Weights of a small mixture-of-experts language model, trained from scratch on English Wikipedia.
Size: width 320, 76.3M parameters.
Below are experts of layer 5 (counted from 0) of a mixture-of-experts language model. Rows are named down (a neuron's output weights, with its number) and show model dimensions 80-159. Each number is 128 + 24 x the weight over its row's rms, rounded and kept within 0 to 255. Numbers have three digits each.
Before each expert's rows: "comes before" lists some tokens at least twice as common just after its tokens as in all text. This comes from a sample of Wikipedia text that the model never trained on. Tokens count by the router's weight.

# expert 5
comes before: " The", "==", " He", " In", "The", " It"
down0:129112139142168139167133123119121136139106095142163159125150100107124120117182102113166142125095063136140115158143138134139148160104116149143103148109104105150092161114148156145156100125098137102128095099128090148109123124135107112108165158
down1:104122109140107194130161105151091125161135134129123166120130114098109142128078149139119161155084128125139132100161165120127093153142139151155081159107119118174108111135142130113118116101114146162114152147131143102097105114145122111181134132
down2:140121099126148083134159111145135129109106159122102163110147132198140100134124146136102162136106151077140113120150166106104158154100116103150169138115117114139112145118127105170143122085123161139136148154127123129154107109118143144147111161
down3:141101132177112111112116089143132121145090150165113133130135120125109119140123126123118098119121147120109118149134133106140127208103118080113082122123133143156082119126107074123121091096156176087140173114125142159075122108095117141139168132
down4:110142130131150118181149103113077125130088132126160100131096181105120129129143133143104132087128108160095147168088112092129152097167096122142146158138156164101083142132136123111136109085117193103173147127125149155140149117166115143161133128
down5:086109100154058138103118149087122144119114136128106118082066090104139113116139157137077144085117111104137160184091142114117084133113130097137167104150098104134144146115133087136155125171142148151131104100168130074135144132184098120150124095
down6:143108174159160179119095117086130110134147133144116126128143105136150110188133130144145147164110124158114132122128143136112115141160103121143127175142091121095123121157151138103116110102111116177131154144127094167110103158136146108121132138
down7:144112092120110123160141138145111141124151113113160101127146103121128112113140126099170153118144184129159145080177126147125144157130114103119131094094139111097083091060151104152098150144109139093174168110119164135175111139128133104131174137
down8:125136164125085084116120148146152145128140112087132138151105143127168062144117124077128147185129098142115117157135138170139137142163126108123113150164116125161110100129146122107111110127132152171154138156129129123143160127146134072154143117
down9:148113137104147134177105088171128125118128136125161142115090127196130123136136163154117131112139121112147126144140141174133154131157125126133109158139145124155129104140144136133133133125154100140125087177153134138115161119118123150143151117
down10:129100137134125169127178150109099111150170162091123131114143123087100131124127161127135097141104104156149145131156101154117100116114158126134109160105111110105149130140152171146166136111118141125121130145144161161183138058177113113107150143
down11:103103115117113128127139117134093143114164102145107129192131131156081113142150144119125146100129118051119121148175131122105088119125107126159109136152153138122138129105139144110076123107131138088169114104116116141106078140107114115146141153

# expert 9
comes before: ",", " (", "\n", " and", "a", "us"
down0:095134115099164095096132070110110068116148091077071119161123123117143114144145145137109137159094154121118135128112091108087132104132165136174123138137100096119048151123133129160153126117126093159169141142133184137077138116135090100138121137
down1:095122096116122143146138093122104125153131132153125142125129095103141142140136138101134139076100185092156132102132090122144169128137143111124159110110182176130149124130148144089128147133106155115118113115146134157111152104193173095142128137
down2:132105175099139155126138181152155123116149173122107092096115174122178079129088080147116153089143139096114151121131125148108125132164123094155137110115093130119169131116155145105147159131104135082147120099108162154134092148131133085121145137
down3:135095068133114162112102153174161150124148143152129129108097125103133105129102121092128140118094131149132153112135113098100117119126105120131134114120130130147136067137134120146145128091150135111133152093087168098160091127081133124158135137
down4:148093125127135165162135162123140128108101153157133121180122132095122106172109115111120129140172140121137095108093094113123171119138128099150179137107074125096108168125109097125107127127088116140135087102090148125156101185124097164155154152
down5:163112090114161142075146165171131091143105116123129146171100076147122154088118152134173132106142131167090136129114121102117120103103142113093098127105137103163158155141148085097130132125132144111155094145103158152141133053141114111134164120
down6:106124120113130120119163183107105091120087126112116136126096114145111132115138087155108101095127147133098155095140120104126104142090082108116128135185105159125130147174185129153154124171152142168128170145115107156160129109119143142137123097
down7:123122114116087135160123112123162165107161125095114147140120126168131153114126145110105130114084186102112149131134094102129114128106111100117152128137075104139093088118138109127110164114161169141125110124105126138103156114109135159135127150
down8:115132128094118164155074132148153141111138139100083117130141113081116123134096118136133147126108122123136118122089109104163169139127116100115141080141131099110164139123087110112165104087156116149084104146161135122121136174128151084141159129
down9:135201135077149082084092097133120121160119101139148124127140099099116129116165133129123076128140137136075159127105162108110116124195098120121064098103121130079093162146142121125137122126105110176140145089137107144123165109139111113126107147
down10:105111164137074180151162111127098138092119083102103129173094122103089158115108095127097142114126124164138111109133156120124102110131103118127172112104116144124119138137084141152144163096176151158134136123104166153091133157116088127105134123
down11:087116129109122126128124081155123135102086125140148090110126141154126123121166101120137097119123108091133097116087102123092116126147151128149088186171108120189140125145138138135121160143100146114125152112131149085110140121153099057194157145

# expert 8
comes before: " |", " and", " is", " (", " was", " |\n"
down0:141125124084099133108114144115125159137106110124112135124123151138106152070124136119086125152159165122183096144116106090114140127171110134129114121151146109120161104142110097088123103158148119125163140132119141114137124153119102116188143121
down1:109172153157167090144157140093148164134134117113152127143084080145121116147094080103170108150151103092075138108125152122122144123102094136121133127112167132146151173153125153100094150129140109144121142139063111096123132124102096097161134096
down2:115121141104112102107096081100085129132115147150111086113104142113164099072106096124103127141165146160105144119095088153106113160111145130142117142154105090120129133139126149128143139154127109153092102114159147173106114139155134111136119061
down3:110132112148125117122116081153125114142123138121162119141156147114166120126119109159153089150157158137133142150097092128147109152116112131116087135167154125077115135149122123142140142119134112147135133128114144127143127139163144142095133078
down4:144122143107132123147138109122147131100135110122175170188081139111097152143120096112121153157138142104088112099128119138141110127162155130178118120101113118111074123121137139163143127141118141108126116141118149068141125114131170136111132100
down5:129106115133140117164132107153095140132129139136098142062138133107152104131096165163152193124138155136119126097175171136107150118103136156112122136137158126141146155125126150114086111142179151088135114082125084165100166175077126123109177137
down6:094114165085109126091164084129108132135118102092129109146128153154119131095107177122096139101125098138124135127129139141164155155147149084157102132148145145136114136143129090129134099158160105114119192116143106134153106149148131121117138152
down7:116135089173165138140145156124175146199139105155124171103123103123091106150104159163126100089128178157092153174135084132152154139132138133130110093118145167130112111122154125167159118101121107149153180121153140111121103128138101135137152096
down8:127122148100154120090167136083190113142100077159130129168108114133119111119130125115179119119135159101113157059137098181115159115074169170156081092120102183134160071154104130095124120090162123155192137087138148157108116147126119150167109101
down9:129168155191122092128113110121084135120113146122165131150123117124133132117145124127164159127146035140111074134120150088100151135104078143109157098143109150097076121107189153160124078140110158108098161120121149095139135143148139110122097141
down10:128113116122121149112122147139125126162106138109148108132125179144112148122104126146090160098146156169111119114117156187155135124128144103087132157061105160103085116161133166078147088094118097133131113157124097131142144118134153151123132122
down11:093079157134204092134131148123126130129109142101139140118147122140107108155126112163149079141162137143106168130135148104161166120120083123099108114091120112081134096111119139129106101115115152122138140144078141171147137146125134088116138094

# expert 6
comes before: "0", "19", "1", "10", "2", "20"
down0:168114098148128122124126138121120112121143137090146124150134149138142149117115112141142092096152130095131168142102110041129147115123154106099075091109164149135102139094128101174131137127128106121098106104125111130123116130131103165169115073
down1:121107102128158146124104139145090100145117129124157125112127092125138122131114149125127157123099096138141146084132126118070131134160116134124127091141106067163110163132117152136124169103137137101148117163086172121113138126072109130129120169
down2:077162159109141099116121176113113112185093130155130110088094135097129085151120154129163083137114122129122103123107151120136123169159106109134124101109138149159124118120108090106138116109108171109130123117146111126125161135141149074097119129
down3:144101165119160129134152123107162112117169169090098135124171111110145148143147114124109121131120099170201136118112124125147111160123131113080122106162124171110094164124092120076136115135170157170159110125110121141090158087158139145149131112
down4:120140124132124131113137166087113126163140145127170135127128145117125107110115180138165114129126146126105120072168104160125112163120126111128134170099123156144142085134072144150166109123111160110165135152097137123137109156152139143115170125
down5:127114116156120135141113124127114140165166122125127129124126100122117157099106126115097085150115140154090129126118162134071122158099139107143146141104142086141152090110150138145087111126165161098123138130164108150141101142131136098106077138
down6:083135166152145128148130139127097163136101130109174156123135123117156166049123122133118124107118156146162089129139124133105118133162128126106152104111162114151152108085136103144130117129110123119153148131151155166138129099115125160136128125
down7:153121116062129119135158142166159141123118156151173148168102097104160079080145094131142136132139106146116133171137119183094122141182131117132138159120102141132125124174127119173142123139104142142102114170101084097132156119112136092117096133
down8:134141116138110083108142107100088163122139145174143141119094157106148136131153121154101128122200110093134088153148121128125119130092113135086134084168135120092148103103156123129157120113114133148165113133113138156118119092148122128070157135
down9:135118113117131070150111111126133147168155158113077134168099131143122148144145132134126156153148149123094133118152080165120122183131137122157133079135108112131136134113132124069108133146144082167131124098142111164145162114124136122128129153
down10:144104084150094118106115143083130148119108112139143124142110115118155144157126132106084176095073148160055140169142127154135104142136126129122111121096109142120122125141152096148101103141129139157146109093092143111111088168170129116159118085
down11:144137125112084084162108122117099092079121103115099124122136157158136088170163152133134130101160135145121159109125139144161154110090098175142126112139107094119126169098155120107132145119140092159102106116073115133106133137099110103099134122

# expert 1
comes before: "20", " |", "19", " |\n", "0", "1"
down0:094127101100122127106105178126117108128103176104117081132137139131170151114105118126144106111158134130113156097141128114120103140116127129145135148140120180099150145118138092096151118110083124094132184127159143106160099056127140188136112108
down1:113138155117128178166099165107079109129101118108126154132115136115131133115099130107095137119141113140125109161119106126119113118055111118165117107116100098130071150108129141148105143172094114151176169134117156166102153135170133110145122151
down2:121110121155085135094094079112110127118161110148116110104123172131133113091136123123117097151126109175076148114171103114104109147156157115119132141145145123150155130156129138087107133133170129109102147107139100115092116117153169150138135161
down3:177110141110129099137099119117106132126160154145108114148113113140121099152091130118095142103139174158137160095146133112136133120123115126142124136164146159116124112157132136124163114113128175106129120093109141097140120140139129089130118115
down4:140095158132140126136158120136111109150149145173117141099115118107093093103121148140117128111146108144097123117090121095111157165081096157115119099148137103139152148141097126122126140109119149116108092146126119141138124153108095104148137119
down5:147110082150172148123117103116127142093113109103151124138140140156156098141095125151093099157136171103123148161126116139130154117145146104118139148089135150112142135200146113138131154185087093151129118122146102120129125099114121134156107114
down6:129116094140139092153089155107167089152171134108090144070154132115088144130141144155097164119119136112106088088123120116166097097115167107105140149134162151102125139151122148130152135162115163107139111128124129108128135132178124149085190115
down7:173144159174123118103133147155096118108084148122102110133122112108086153118070130113113129136183139139133064133128153137119115148178125164104128122112121150100114146109131126170121140147078140121151135095136140108150128137119160134100113172
down8:160139155106139111074159132090122110116120132158111132137136101123075154106096150121108111084121103141118139091101140133139138120101142109119123135159124148129164112098121117119135123117150121108114146098128070152161123165176160139082117092
down9:114096132113097094154140129131074118136161142144092116080114092130095125122166142125151138123120155148113130115101146161115122154098113100123109134135167124097122172135159133148088092102144196121083144119127125136102111090129150116123141153
down10:122141149054112140164132122138114169159157112120154131109103123136148138136122174144075084136124121092117111151121121127095127085095121142152144134101142152151093118124103139133115073138132128119152144176179096104134138128103102149159135133
down11:102150157196127103109135129138160105149174117119057135114127143136132155123125141144141133147134121147144140097145109085123072123132150120166135116131135095119106149157124096136117129122125095154142127114165147126075144131121128105149157117

# expert 2
comes before: " the", " ", " a", " his", " their", " an"
down0:131123092116107141140086149132152155122125118160114176139138143157129163130104159086110159072111180099143111118129147141148127091171159110152119098110150155174080121114142137154129119120132186170159163122145096153119165109138141164151113124
down1:135091126126117135089136123118149122133151127129104120095144145151123114079087116113119140124141122103131136148133129101136110144166155140181146111053164161145124124092100104110162091149085132156125113106145094145120158124093121115139156139
down2:162117128119127120092132139122126144114157147132146129130134142121153149168096102176123156139188112098163104162127078142158116136152124091101143107108113127123161151139135094112087091131115108118118140130143089103116184139108163091154090131
down3:153118162120124146187170113130146102143130144120103107088108093099114130116122162103161138158144127134138160102113151081098137112099140138199147106127156095137126123130121163091112142143126142160148134138108185103158168085118115124126163123
down4:135124128179147115128120086131145112133129124148122085125104082105109122107111082171135137112100125109178132142077161119132159125149182175132147123148108101159103154149133125121134119148110077124118130134090138150136110087129140094154156143
down5:105132144091125154118153146152123126097102131081097115116154130130101180183126140094145140105127101131118142133110125142139109116179133149117142133152173143109112156161129156116129114111143105118191134123165142128143134141135157159117107107
down6:126130135101157161152086121152108111121130112110117109160111123122133136140114112161116096097114104116138103175177171180127120168127183127101118067119110144128119121078158158157122146128128135140175131146136126171120123139118134151163137141
down7:142095119102138140149121114089118152143118153144151160126125124119109116132091164130132111119106159110089163120154069107115152098148144138136129150137120123083123172124107108137092109134135118163193117092133103116129114122116139118150108121
down8:168119103161130156173158153113102124136125155171158110134110110128144150118163119151111086099123108135102124125090111118151130141147104114124120160107116144103117101109137152145072106158114179159117143152097142151121152123085161140137125149
down9:155113113147124141123125110116134115148142106153141051138121159117123105132115115113128147144175083120086159083103128154158105136093139087173129135120134105134089168171138165113158136123149137130178176156156149141117158134114104092181117134
down10:122090147074109127091124109115161152084152137132072097104145067098098074136156120100099153089122138074110113110133108128076124141110139119117149157133117090091132113181123090125089106103124124108129146136166129127082153154166110130133107119
down11:117159144117110143130138106127140158114165114150115080163082091095136170168117111126170091138172119115125092142126133107167106125161157138152144126146119133145119102150169109123122160107091118154149148122114133121132099149114183125138115121